config.toml
d_shared_expert = 0
router_score = "sigmoid"
normalize_top_k = true
init_std_router = 0.0102
n_kv_head = 5
vocab_size = 8192
norm_eps = 1e-06
tie_embeddings = false
parallel_block = true
beta2 = 0.98
doc_mask = true
train_tokens = 314800000
Below are experts of layer 7 (counted from 0) of a mixture-of-experts language model. Rows are named router (the router's row for the expert), up (a neuron's input weights, with its number) and show model dimensions 0-159. Each number is 500 + 50 x the weight over its row's rms, rounded and kept within 0 to 999. Numbers have three digits each.
Before each expert's rows: "comes after" lists some tokens at least twice as common just before its tokens as in all text. This comes from a sample of Wikipedia text that the model never trained on. Tokens count by the router's weight.

# expert 13
comes after: "-", " the", " United", " of", "),", ":"
router:431437440472450491496465521544478522431503622533459581498479507519437463546428479496476428519514500517472579503571518458545494473401513466472489442511502499533503564501427351510521437536506528488404467456610459527485462569510532493514615540532470551560430512440472596588543521480503440528591477479579482432540502481514447510545504576469498540456484403439541478532488499453502505556507522471486438551519392446482511419441592463462552486476514499471552618611463520581449489560479617
up0:444426591421572515590549508528571598452620475458522488447465488518395565496428476488497537535610464493532523454492417531532536481441499480519490484524498491586468539564413480489473483543509457529477476617458482494558469502503421483426496514456489457522477403476508594474527555574541441538414445566568526450506500524541516467562523509495544391440500511497435509419493531462563542527506453453536472519437453564432487561551555535501540382632548516448464416514458559568516568485496529
up1:506501501495501484504458479580559478458488489568502506482547532561442571474497511609358448600483488511409543497531584501522539430437479550654423539464520536517546521407443501451486389506461490484496479466454506467499458530451477492433567506545445465579511503549492545530589486522508476578542570422571510460496501483505447490515581472477442446441459551473475409544459521450553535541479627545483518523551534428525598416419564499472529498389479506480527505560421429494585460509510429
up2:474541486473483537548510520549445476453467473558464473512494555497434492439426478506432432454530450553460406496539501522592580508499492535465438484572572565413455516550500508500485533562483503455518479544620544503522614467542512560499522470527440400498574436541545443533485470455422502519564422469606450452548453403507463592480465543425524415570534421483481579389486468448555444530461473588518549405522435549427473548485484446527537436540435514409442517520494521608501491521447488
up3:502494517472499512487536462423444401369468548460573445517476381568484564470492475394594502447466591513441558590549526518527584494541437476538489576497462534490576485518516480504508473437452474500481519550473480505414564430530581612472510532442519483457448502471506546628512523484529388481440486507525448514412564482450614503470528498520470473461556519450463513467499519588497572509503549413547508508436484506594521471476442558611507447574551540416482490547458452487448555474438497
up4:575506455456462525564434497524492510555478490452544519534507447512525469556475530437426468533550531538400474479481511450455475570490474540533541502497541402476533441490512496503446428449466523436498474547547540463442507569406521459530515509517482529418454604513501550531491514505562545527501455483604476444514482463463523535382595464484481485461440503521518463538528516551533547580582504452468324494450468548621555433568666452497487527466550510517561508545426465535528368591457436
up5:516464554515562504444437595440510533447505543521513519527450667529475443433590457558463492494494542489515439525524563511428505458488495473537568453494508512423504530425516429468436544670573571440532538471559502515427494537468518546496516518448451429498473486485403493489514466606481616542503571495570553483510485531548436545444523512434459502518476497454541537441428583518451528531468575481507528472618400503488470600510465501577511433430434536495470487423429511483453536442559497
up6:503545497386508474507451496534496492493447558482482508503461437508528517550544585487461493531536464565404474534505487463456445525448568387417444491483513384528549444530437499550452465421432609485467495439541541477606385508456540437554601541404546528539471528427539476506471473510517524525570596554496487470537474536461503516501491515545490561423471486547504615547429487507535430517497526466456438488426513544630469557480598453538446585510526542541561546428454476478462544385506526
up7:458466565570386551427530461618520452449553554512557472539479596460573497608500476407506432423522560492474499489504440423492522405488513530487502380466417515497524511540509464542491448413568417469524523506493565478499470622450466489509582528510487564540518483572499475464584520513425533499473461506526393524478525458483514589509494542526417515457484464442511545500545489438476554504647557475513563480442524483545482496504520512488558523472494399403603500513465375505548538489500526
up8:480500511550481569501473407529409394445548572577535512450500564490495591480487546424482446554451510612493457531528558534492471436489545536557443494536535476531548541561516447539461459479599508488502511472551592535563403550486556494520489456479427517432440537529571393481518447521411464514570493456464450452534456555457576472519540534435465477493533510482509529503416605442364504497465494517523542438459436478501470536460572520605516537492476451478435419450586515490526617403536518

# expert 112
comes after: "\n", " University", "\n ", ")", " MF", " DF"
router:413411490574499512461454516521508563432507631537486532497459607548446526589446489490524457585589407541488523480612563430511509450434476490581546457494481471529470584474459406598487528586518516478437431494631454541510466533469503490533496534556495541543469446470427515508530524445502517499553511428477476464499484391482520486522444577489518441543535473415468520459430436395527511538625513484516504467504446484398576449492534432482526450480483546455436511511501497535422503506462597
up0:408450529529519544525483523477448477452549501457480526544486546501545463534515601500610444494515542532537550531495586374521500480497427515549528432462498518406441575485539422557526450523449551521432481500538495556558522544495448505599453588477499523479479449413538569602496488393464484501525447412476471501570537360549529429594525527579568494578545487482550500514549465412415529472494485483500515524410421457489493433503496372483497540475502463441455557569577469495485525560451445
up1:462494495526498428423513535568563500478473420452476453531508467478507674485512399465506520546489547586520463606502515514475527576495507441483386383499496479527457451438476562511477458519527596501538560473473551467666518444453531500523489510516480569447418502447577439460471416512439444576533505534444604511487551462529560494463452524562437570503503524503485494484528525479509432549575446476485498518477452495502586483494417412528452426507528558497478481501519457441534447492556646
up2:479520519494485441524538543404517519566597424505411569476523526488475538464484401542542496509534490540439400526571453559544523442445509484564591602488448440598398503497535490458480480470521544472467459473487512444414484521534525477580569502484507387562538479491422530391473485474396560488524498466499511509558614523536477568518510519433540436476553603494364472454520461484515530547520511586442509484456530439433503400546501429547515571470474483555488524533541497537503613438458484
up3:488467414442479498491517548556550453604524513581557530529490447569541510546540572474479549546520460548529481477497468606432488551533530571446437570492468527452559512488492447540538462576484465515601470477618435530529462539471568479430548531494504388567536475491554505503607601541432519476589519474493540416508517503530510499498524536506560455515361529437541475533555504467513481504456592371596482512518436450463398474436517505499446438428516485537405481470503487445432597499458487
up4:455538547455559553523451540449446493527506514447467471404544523564461485403420477541402417507449446545513575515481484443453455482473557594479503487511495432600431560507472404572525475481498499553454500601546488476545536487558580390497482540533476530494537513430469536520471498461552423440504516373544518478526395463582514469447484512516576505535550455434410443546580510462515537500582498467478570508445546534441595506463541463517513534532568492384436454511500525515526557566534620
up5:538482400503425530426483490457531424528368523494540556509440510411520489458535555521555371525579473511483506475508471516458532594508510593529437501439485506469461463537449454588506431459502443519546469557526408516524485403550538505588520522516493480501526573461437377534503470392507523509652466452470460525488534595486579452457472509496476447512508546517461555601526485516534539445545554501494531474605413538573543546452592478551491518416531494430536522540521523482492504574470573
up6:418471492466538596521475469467407513476589576486531489567526462570490451506457563492569474507470469553524497573511602382525516478491419455470527517489466563512532483576556503625486486522485504525522456508559450419489426569551504395434527425463513563517433495483536551577536467432537546455503439430512494517491478493490468611487503502560480557514533470506513494472549421445362500464501405445534506531503545495454494400604542447457426557545511520389543458502580378492499535470450501
up7:488551563458511517507577609436500589511484580523422545524420494437553444431508529427494500420494443471517539480484514488402504549539483516464524481468565480540587486479415541518481578586568511427615457549500590505483505519520536564485512447527429587383484404532483558482536460432456505512482431445574492505372449484537443394419437551514582519480526477541475503487513515499436560536501467536517506570566486502440391452567497480425542474521494466591498545434522528497454544473437470
up8:527445591418575421520377524509433521503525525530476519546519504449490445563516488498527549547414474536485446450536424421548506528562552408496574487518511490502439450390455518485453498498483493568522460464493568431393510468527430532427489546488532570378485585503494451510482552535494530495468566426488492514483406455470476552591514572522442579527442518459486491491480612550434507531508597494492590474477565508428449396513517563514555596545527482518559407470476527576470569488484569

# expert 117
comes after: " the", "-", " of", " a", " and", " Phylum:"
router:551440497487492508490445481521457520406496510483504610424532488588480455498508507456421493545524437532466554584606545473504408506525461517586474454539558438566473463479467559551500417585481555530539428541506526490477452570510504456487562496538391480525422518425550504510545514541549494577491554512543504417478493456410510528540613532472544477510474530322469413539480473455460482526561539420510442512510496516448540500471536473458511442407362468460464556477438474544508494599453589
up0:511423461416508549547550532454549590435622529480471552501466555611455515506493435535462541536484438513509636454499427560497423418386548483549510457487498347513510506507469513469469412542468575557426454465485500588517536547499570546461520483522461503474405544467472491511539467465493532533446616472537420510555475527488588540554547517508612506448494466550530573500541519598511542516485536441543429469535448471531518565497512475464467480487429491400501598434491468514498476478516570
up1:534522557463512471426447477523517499487448496520703555555500554471561514644464537511368535445526591484443461428536499490491500538545511512464432533503458579470489516491491518612445474442459476508499522512504552546413502621491474466471495479542472534434544533379524410525526481496449535532533550455490496526419399511532503583436570447539474539535530511378449491450437501506514507435534526499458425491533517544519417514577465503573453449500553417489479510546502483462578508407475479
up2:570537418555493444425464540463373513447598544475401477524498607531434534574484519481467537468546443507520545529460550504511484507470582488520615491526531469419450521549412500515582446515418536553444504584541532552507562523573545441540510491459461408478462399485398491541441542475502531555487451470454499477472501562474492481452495457482448510475624473430584506479489458498442522549544459393540496508514523550453502431419395585450567523469490529534476594488539524571448517572485520
up3:584480458406537477387575426540424505408450527484487497538456453469512473482498494456533479540532516517451476502515512535465483499557499445549393419454577473578528548408629489497528492533500492560417425493436456506518397535492460433515553477599488485525551469406478501510535445545507442502568447526610549513485497489488532502622466516480544511481473516499616487536549521400507563591465583434544503507504505504420503495540470483501504524438400435454440592546506527423444482584524572
up4:544503477559540561591498392574503503474475509525575511517454529546417436494471531532562498472499436485503493549508463532438492511484491459481589562543512546515463575486560496500583436552490515433573418514512457534517455518481525491458531565484494413551486425509566510402531436507498565558502480491592422473553568460402378547577467549485554483524593524472453483507536508405526407509501584432548483603585527521479502596503503411466461391480409559492456514567556476421457466557566512
up5:430480519479473429502559507433501536513489472519481468528432551552498577541469467523427464420498566543581562495479415447518464548481510400487528471513456476522451576475523513500583442632476477472529480432525535563503538365443612479494515514451506635473420494469489472538473576551576577434420507482430483533538520474463497534482520464526435504507435469583496550554475468568461501503497568503484396538503509553631467541415476544543542516449475446573494432552393492550498542547581431
up6:498493420485485544505428500577426515526503557445422538489507527438474470575514436430499490459583528490551576526505433474539437410560434494563461501430461439615477454517442514563545495558445499487493452496438504443530505513433524563504526475435481544496464487436478609495466532513477431562538493489457517498442592485500447380363523446515484583535486429522507511595493499607487566468488509505480557474485522647453462438552509575494451527413488568534492545462568455609491446575461473
up7:570532464409456476575529423487539444440540507539486535436543571613549418437504476500443585521603495484524543541534456452508564514560422435545488541489477514488506400453460504518530514401614446459547452498511568460459469564466538574513538517527520513573494536614489401501434496547517433466425471504577510474446383461398517535557565577482496408490444511441540445545553448463479487506444513475406452457508518435526539511448562537573489497457395564536530468520520512489512443463478467
up8:560490565433466612562481492493427515516449522498508485547516456522466528450472577470484492478427570527576326459488487580563476480474521507480438384480512533447516530410431549498484441527489549433553412479522479477407577517477482504532440518444452479461550645471583452565570536480551494458512566544499500536569480437472500527536559506475518438478447466551526518500460523473552549458522593476497486515496498493566549552495506508454359518535514578572459516621448523502434395555504552

# expert 120
comes after: " E", " C", " F", " c", " D", "E"
router:441445521556485426476502570461485524439531594532537644450533487528467496558397530513465517581495519471501547471617610456578424458455472497563574446426458469556481504515432465520617419521523467527477459491539380529483507536431552532529470450428413424494416570462458506474537534470526462517511529503557504407579469509523579509521456509511574501558496440446512562456430491486544485615519476400526478521475516477537513477468499530394493493491465552428507524509585483479491378499466486
up0:410474487529472492419479554431467492537539575459517489455530618604560529468440442450550499443442471501478526515574568452425437389375522521467475479548485524547542574581425457487578480515500579478502487458595543531564544525436497552595557552443377530447507532433467550458505524497502542474533447494411456555437427464465458538547463544529553511529559429516509503443530510489512413481540463444486427478483492456485469447576569484581468458524483527540552592467520614529486571521482529
up1:510591531399444459498463492519540529533471499465493558404512502586535545546452435480515525642475454502567557434530524456515434525464479483533459443470553398476537532506381527592430542518415503535397472513503511504605466461545524495481432509492431522485463532510482477482499461482457543606600329519479504448607450481470492438431505545469588524497589511487519532519457466516545565481507485491533572613553558500454494464492437493447461443502484436501564506472478547537572537430568490
up2:438512602458562471442502529551530406476438472558553570543500558486522584464430525372544477452412448511529422519534508459476495568507413492455435499461528471504484554556490499501555459480517472419528528510564457520501482532508573477534507496521400425396523555503482546470515578511501427481615608553442546415595433454583531527461508517498533437463470480557464531508445463534460450468522450485506495516538491492504553444481478425377438487405500498496570436621526498550486620518532539
up3:475488477460509408479467543558543482473522542478540481538490612516541482504444566468504516485476473439522579542500553559532483556492432557512494559467457422508483498494486435608515426546474464565439488556521463441515537528433612479458511532515451509464527525469410546486532473581519461677522528494492508499530455550477420462580523542443443612551460559544548611406415461538537504440468580486578511514536467471561584452528484499496520433415521463601417507520440465415431488409490493
up4:474507464477468502476528555552510551485482448483498462578469466491412412446478601533591521522481537469556594540530575577518443525519531412451493470596552458432554609497429467485488477478595471528506523458491446522505590596467481507548422619461531625505529417468480459485500505416481493576585613497551404496476464489511494479438534452565584487499502565463527504529487459569419508534408575427575515541524420532506515517489449538451564454502583462545561505569503489432509486513497476
up5:411496557477496506471496500493415598529543540458568407505592517515530440461566535475472505543550538507436535439551478447533535436399454570424515549429533530456449502524572497409486456609611483475538526414552469527475519440527484498475469564535449563420536462564469516510494509534502434521477431554393529455547576556477450330606482515450504502435528530487502553520491469472518435538518497446483452543415570511548389537530490475501497512497453554565521526544575484602434517534489476
up6:515500418542559553371502546385474437507514480551530491528497477497488507535482499389544424606531402440439474554486556509513544457566496506411568577519448388541508515520463516556472508448471385480426492537466545486532440536453408497426536483519508535455500544573514576441489483481531555457472543466466546473570443477546590484480573509511473493516568387466518548592537474547378495542467448481538457603533444508519494530603525505525496493418431556471548484536533508585508448521562466
up7:467558501453538606536523395486507447465666452545532431427547476502496547480509491458530486570516535476487586603526503462404460429465470467531436483542544466464550523573504487500357541388509556520475411563478551491494484477478492392485448500472503411557431574542514449530533561544526440467557517516575538508520530536505492506453428395543498566424545527534456547574537451522517527464477532513500510485588453561524513480548531410392480506481474554397461484575466514523566475478497452
up8:519429532416438499496408571497450435512575486505536522509492441559438475542607485453569424461523530467446557519535472524465468510480550545472627464514535424542559533471456510549522437522543534583491489506504373532532591483499452537509500512501494520439481569487617517463479516463498483472511547547598486546488494532452467443418487488458420537500536517332485418438487489467570618488588477392546538464545452590521441549495510417442521480430428550487527527475503470550424501509428516

# expert 92
comes after: " L", " l", "l", " D", "el", " le"
router:475448461495477466519531536529489582345508542554508519506481549479494608517391502503412502448517472562475554563577512470597564502498539539462476516496582456459393520512398551523503487506503515502466460416601386469531427565469586538612543470472552429559465526505486540516500504487505393529513549462537554463501494434481548483433537470576473420513482443422398507504412410516478510515506550490542446525553442510513485429561491505410489560444467468458546592540479439589481485492451512
up0:573469516577532551490541541484487430483464485566479379558548461456460543539429481489517460500484466474539565535523497533468601510450531473514490499531560380552553454507480493478440541576529483605506523510546453526533517554410483468633398506480549470480468530518443514514478474507490445622485521473512524506559460592374382569508551493482545532455552467473541469452460537558580385527441537468513474553526469504505526498453496485461452489488476490353601531519453449633454515497497585
up1:500489504483556583429527452527611484467498513468433508454549466498467506484488608527485486517424518564525484522510557562550514460524473508503474491548490503362459537544461467566504419521498433524483521508566458481569452436474476570533536534499531601442530565540580505555468452555423576510472548384520627548462468515387576591558545586573503558486553465440454582439484482554440473496494564476473419484418397508539463511521440400498602514463527490415471476480523486521456511509420490
up2:491501467415461498415444584516484534495474601533501538471416436542496546455472419520470511490450543471520421434504414536437417601434481566460551506512535535562503579460499542473610485518536498506477462492493476499524596578538554542558480555498546499560482532425616485514512456524508422515539529547472484426484512494537573450573531459465539439476514463462452493592397364529462477516572443526451464550514586449457566535541478512557535578466542528488540553550519450479563394508563386
up3:480421555534489537561460543491477416351444553508536473525536468462503500496520585560504427497496510512479462577505461478636479483506469576507521502440650554551454534515440466513476445515433463486392484473519504585526411489549505536498477526428488450541456546457552553520578485537531531475591480456500420532472507459472622457410532421543533480468467472544437614490505420414496498546470431490422434520519539486632479554541456585556488473540564567550460551526492517457488510499486529
up4:492480501516529494444537573477550468494491486583472460434447445522495529468449591451463401596475380539561495522498531532521511529492506491525502499519466428520427522530501560498500493533546524488549513479515461522466480478376570512567434546414549473449483578474581488436531547251480431476601553522525570525442569492566453446474432483430531469581557462483554550540490525542522481550551519534506461490494536413530555348464493469435512507581542482525459502524515441453523468521486500
up5:561492519475501521520517507473499517551469508475488412473530496510460526525455555548567499495532415461485464503471466480514535512428478476534552525507437528443514549501464552549443511490557525312469512547537514588437504527507611539505502446465489555523543508622504462467494509456532482590540506471465429409524531463563487487577478514521590409415491446473473509427359453520410532474612482563488467589554372442501450541533563467420591473404532459545486487549559529586479450553488449
up6:434445512496567492717548508465537601429411464497466574519479511487509448508493462454459549492572490469515505492454615514520487560537507509476413480508526524533516511506475505438593485470560510557517479373657517487525521473559474526526494514588487477447437416536467586560467525487524521470520472446574472512408518429499571493502541555617498427393462559485533559447513427450498448415469514515490509482537441469515522503445503490483524527523537424589527507496472445592464445492460474
up7:502505492577555482478440486570483479500452487543510505423545634600552491521432515418560570481511416581518540542514549523485477491514530563514482514430438438483510565488469453503542517489514515543520520550440517492473583533451501539470620494500390549475555502484433479448510450508488524498485426460468495503523562369440528545549528519503502544481601466447473540403358351460536504454468539532504523538589442489484481510459508519451432529531464403468527443510510428582435519599550605
up8:490493498501517475570530586548523514504525477605434546549467415487507644572498507419540553460535630423566438475533469567431450573519533478465484492549560478554435515464460526580536492438522471444438501440460394555478493462543447466529555496484473496520498480522541481429531487545502576458489501432455441457488557558372566528526521493563508504467566441429496409539436535499607407503552458474533459467522548451486521637510422425478449579449483547503564480529480445479470560487482457

# expert 84
comes after: "\n", "\n ", " Binomial", "1", " known", " 2008"
router:419416517467522528490480434580427507438497526523550563454481588540431562552507476422538460600520417489522600450573554464554473516468494504543539384446478428550456551531447508478527488580486522478458461471573499549505406496510561481542516541484434580546410511445421500559561491468549481536460516479537552476469447462428508530551572498466473514572486540389419494487485532478537513529568525385526435483451492545478582501541583487425537458457527507432478572547444573519465473500386606
up0:401424496403502587415417452476500484472525537492578524502497553573504565500505500456537474522567420552512452535553545500619520396474454478439527451497499593419537484522462553486500485509529432569416465464521513503479615568431564430577478527494423550606523496491549510538528505503419580471473451455569518489484473482384388603518540492488436528490459407510528486455561553548414519475499537454501455516541464581430525496522499486416560396497455519509493547558481526545457474502513449
up1:529445507539583465533470514467538559474557389608501474484448504622388597534506400454501419539607436402488518456476539528527482477531585509494562494449559515545482478485471552571567478462598480437533479461513499402470504548478638478425541546481477494513490492541451527504530519477525520498523477492477485486427476552461397535503449597529401497455486465557482455626509512522522472529562561492500482486548477505480438485433518466582453445517482497471517484610517501486481646547430485
up2:473530523471516520559532447458469538448443564513479547505454492500541601435533513417549467524447467378572556525487512457571533541504393489584577425537499468571474480661422526498475459493511482545529469495493547512542517556512477516480535535511452547505492542506641525570480530422424481462485552529503476530556512346488558540498529504487566567546499517501530477497467426480623384445560445505512470491548505507559498536504411550410519502485439457581507547588527390502567465452481484
up3:405484514434469441472467504437476529498576572461487509527558507531463681460509520474438482456492482450547548517548472467539487535500482526561527519571523524573585499465581537473573435551524486502448544534520504452356415574526550536444498457476444421470444568485482563496513447541509414540450508345539520402433472534494494482540546557562487463492516549488454537590420548421501506455609549471491567469516481469421547482449541569523493512425507430539442497542422514534503464572554498
up4:537493521545519447434507547490450640497368491474505452444489492563451519545506421480476434458431515543432608586526567491484502600409416464484472485526558387568420503370501436546509402551554578553470499399506459416505586572435480463484457541493537486437454542516474539457486506519538505519502471460522530447449503512536535493543496457536525503468556458509514516504476505552507503553411500457564405501427501578442510490512457511486503563440583499562566457485518426505489476496432381
up5:543512491463502537480558489513493564491675529513513551431472482471457413492513499470413523544383492482469526525490487406492540581633508492511469445534498445639481497479483511479465496516430604546527449541535475519534507592518552519550485493487470485517488581451592475667437554461604587491542550481475592422416399469520461513508495519492489534528503535433485554535520436495467476522520463609556478509506567494453567482574540449537549514510475544401481562448483465484471444521509509
up6:454514472508480537585525471512522486464432561467484396590533515482528470518489463450562394536545510510486535448532436468487517451511388572479442482515510508393496500510608398433626487502495442562525462534457486552538473524531517414546549475477531580571492546521452471410524421612502374492545511465498546489495573517471480511503556552526484498514470446529479515490499486476526615525616470510553460602482324440508511509484471453502455469433497441494476569493594487559558436517494530
up7:530456413521563490451527469581414481541486429528622495461467555477493367512415528565527423539442541488486531468539524328565441528458416454549464603497502500504545545542496544555485496533510483501496439465544502512513465461507523538470540522386493557503514535591447551524535475439533483424450516545430445495434555568562508567465550499495485589596472496460447458496483478521395535539490492576452502427543511376570477523549416507474516529528498514448455500450601468510427574496503488
up8:483471415445458557430455491586422532481483512547586523535448421459460505502513539530473529545537438543501490502492452584600514549487515564453470587565410554470567496484558498476556433502537476445426493461484461526486488429520498535559522454495464484463486516491554447492541523450405467508573527519528447569492497587516478599454510440460642563511392522478386542470422577468422538512594563410547472533543510484454453514443552437503407407516491538395530603502538535527495477474473526

# expert 72
comes after: " the", " a", " The", " and", "'s", " Green"
router:425488495514551456482430499434518536475515483505516593396464507599381475549423490469481491556517480563487529579606532404435438485474456459540497540514555522522449497471499539518482512503546482538477308475537466470484434545523482460496601555528412511580504513420497491476488480471466488564475554496516450437473490423553537472501636608536596568524525512410466472511489494464554429545511447420550524555568520499452560440523532424490467571463432489443526505521438458494553541481422539
up0:485463546513446402512546471424478556482511485492551498569508556507457454512482523538585492554460548488463497592492485541533537450456547448440542512495532511465461560481461420442464500553550598572609492442511491533448501498526398512495478575518513485483452496551522588552415459423509470603468559467495452476482516507482345532442557514551569436429596522436561468510527447545502501471456425478559475590544477494543557512364489507491542565535512599472448496457385427373493451485501514
up1:426461475349586419498403506547554506470518512449481542462531459498526539582442561485588471564498477505485496417489614471486537460538425503529492489546537472511422541604514540505483413438501488474448470534459502489491479559538511557514500508403514561478563487426517449489459519488575469501436494517543514466462468492545532481475625432493520480588412481441460446490514502554600548507441468486534551510492538482505507321481527439485523587512536477502542449576441521647586518566522488
up2:595466517500528413573476574451481486486587549536486472498524515507481541529448398431453606591423517511494617543537562489559490424476451556570509468501426526458477429535521586457549557499446473553600459520560487555497560427558579549391573526514436575447512527436495426517499526498460491415495487479463525527430462465521439457423508508466494469519553609470467466475579500451553535452499525463528531489394499494597467483448536508538481548480381459610452477540413497493497489502468493
up3:539437598485454527449464525498510438547423587449587438487419591477484509459509439486514505523497444525509548508510539565552547510395447520499573500394516453508500479408485478508503545488518582499462398479524479450519491471519456591497543612579514512515483493416374492499497482466425501522526433523484553488507574530528563499551456471611530475520569468491513549380521486622480417476423485460578508449505407544395472440531462498441449541559457585493495502525477572569524527532460575
up4:509544434479390526542523522489502587499549532445508567464482565532415533515486467453492444439526521530517547475577506468425535581472419444492429500529521476480524571560638452457507439461448552656532490485518570521541527546432419540498491570418406471504465419497453507512506481394524423424532521394500477493473525488499508588567469465443474477544542451503481473521543391494604473551557457504520547494446456571519504489539451541569517532557523438506486410517576454418498567443435526
up5:495513491605584396505459515533442581451522556505460509473561485575447520484457536453568573499462609603492562467486659515503541449476538549519557436469549476446471488636511507565496509481448484438515464426509504417542602514515417392532449489455499463527498537501450535533488487459480525559430476512427385517546509501486477486467591507455523548437413457488530642525520539496490429490533410469581471477552429509432488523503524478504492458485496526595439491460523422462519541469519461
up6:477432569556542531452522525491470384544365496462490487531472474488552448511521446461518570577464459515494435447532464443500489494542563476533513488565549464634570480501484571530466413548512556556311563529492549519528382600438535441460513508546434528481478567552536448500532492506471501617524485462548534514463527573547533557466515513541453556538536520455418467487399489464532501553547545500526562497554465474522561498532517485496479431479514437436442502535380556408426535532505484
up7:581513560564556532494496447427485502471601431498497516557508584602433464613554495520423524472449510551528488465518453458479527531519435480474491492461511497422472531450518520472496490476514482456512443442521486533414489551584510458503485487448422458530458598546516520567525450418550560540499505561601531469423460448352442451500556569532444514467543565502533481544505569432535492556506560447554429532542511416482576498425465471497463472530330541604418478428464537473461498549466529
up8:581521538557507528476578472495445547484440540501538560412524437537522475478492472539470531521585450462522580597509481473496450482506553470423472507491547434515459447491561551487562561568510456411476460525557554571517533454442584468520575546556444443487403424570554531493321488506555546485449566527503563394409462554489515413458448506524543481456582513483477495547422473390408427491503593493518496561517491523495461456508514421499532489491369437447467457436510529509510518525506504

# expert 110
comes after: " A", " N", " S", " O", " I", " E"
router:448458451514483497494485544565523485413555522493556531497620543526498470533398480478492473624461499412527563495606499452589459494532423559484453500426463498520479530500542430547495523565478477513430438537547460416510407516408533441516526561544344504446457555393540548547536523433531514534537573442469515449549481491405538504499502458516460567588479442456444559526473443494499504563527482490595501566476478526460531384483542538452519492421453510517511453532540534458391491576430503
up0:549513467525462430546520449489484536541559582497484423446526487541477498534486576528498444532520478472547601477525522433516430486452505452455529575553548501528428493555365607495414417512494442484565452498472466568534525577407511570459508551576499544598486413433539478528499493504491460554470560440481494501438491460452549563546484525530456416457565541486450445563364465476412514579504612540579445512503422539512540470532500575484399520480531527540522511480552443568488440422480425
up1:382516529489433584569475512594543500512452496476523480486522441496373460537448425506496603518461479459468543462492487534590498467494463432404533517407538566511522592521533435600587493558492490552459503561537403480504426532488549530615507477512500583403498472481534476480540441499447526502560481416462502509562477523484563499454616501458454564529582539481461565434453354540532433562504540439582491475512440482435493520459459494489503533480523529565564433525551475546491543427499501
up2:457452484417478486534408407547502470502422583433564528577485357514447399523426431605517472466420553562501433495521530446650511516512463458501536462594512497523518484435471551611484491568576421501512475501490465538515501517435596451527503525470514402517524409466455502511475515379498553490499579507548452488557461533600455530522553435441509576530462494448415569485542553557505464520457518513430539491472495500437546464495473549470552529535506456563506546565459470519464470515549506
up3:554448474505493525481576494458563482520541454475389388541481513592448475443587458496476531577457505469431584570498463538516519618536541593443477540407601514526579454511470419526461511466542532490539490494488498520550521478488485484535453507500471458551521559368586525514485502532531390457554582524478547459549528430356457520557597489510467420555436489376491536490443429536526490535562505417523526558506547531558434469544500478536482548505414538507504482483434463465466522552478564
up4:509462437545584495516439530589425463490539512454474434490494520496534391440554512455491488523493560524513498458541590536440555430428438491535550491480468516623492469432589461512508442595530495375540476437490486457484530515605515428435565563518580456499405505548478582592570485468541512435552511505468491466437531510464506543454599471424517516506429541489424544568596476477628546487496501460525448498492498488662505491513574500471444538537502534489469492456532495480392482450512480
up5:536522439535386589551386423554486532579464605446502527445516486555500496584427474453509514484512451464480514554492464522588493507435426489590537506504555432450470430478544512487512460597477450456409445517507485535555480468413538558450463512651410555523558456472550541507545555537456554489492476519486527519410468534478548553489597522457517519574580457524378526461525490580447576497488445515455390475515546594444496470468463423529517435541465453541506484529517491511539545510439523
up6:503524516436573444495540490449436494428467544495534542557499518430472592538528486585534489520550509496471546541548439517462562519505394404466557533510448511514568578527549492541502529508515448454399522484507397462496502630481488425501563483339475570500412489498490508502579577449540490493418445538493422516633583556558474516526481477422455464389408470521438494485516560402450518559488543481483468496510457504459499586497501562475524400463550520482483521517453548554467518556520416
up7:485466451566538548573530630556440519403529548568468563507481539398541591525444507359556520468490460500437566495500521553599477479476544529550332521462511511527460469476437454459499505500471540529475439468511603425466440547482524567514469524443539490480502529493543519513441456603462528525512461533405485423541485491457480511453416456493464541470534433450504476472553537514558401453519504533421523545527557520529513525498507494473398562473480628481412506446531594526539518554437534
up8:415556493581562530583490435545498504418488499560457522465468552422583553481524408431535529402476528565476497464550556437512372451510542489583557496539515454459566512645479462463598531571516419516546458531417545436482505518463541501567534517402526480437532509536409455408539574439450604585515450471455548474539521468439466569447518468536488474495503521477537548464532503477477423520454510475408459572562464476491541520494474467433518442555473466467562470481495543399506449523530535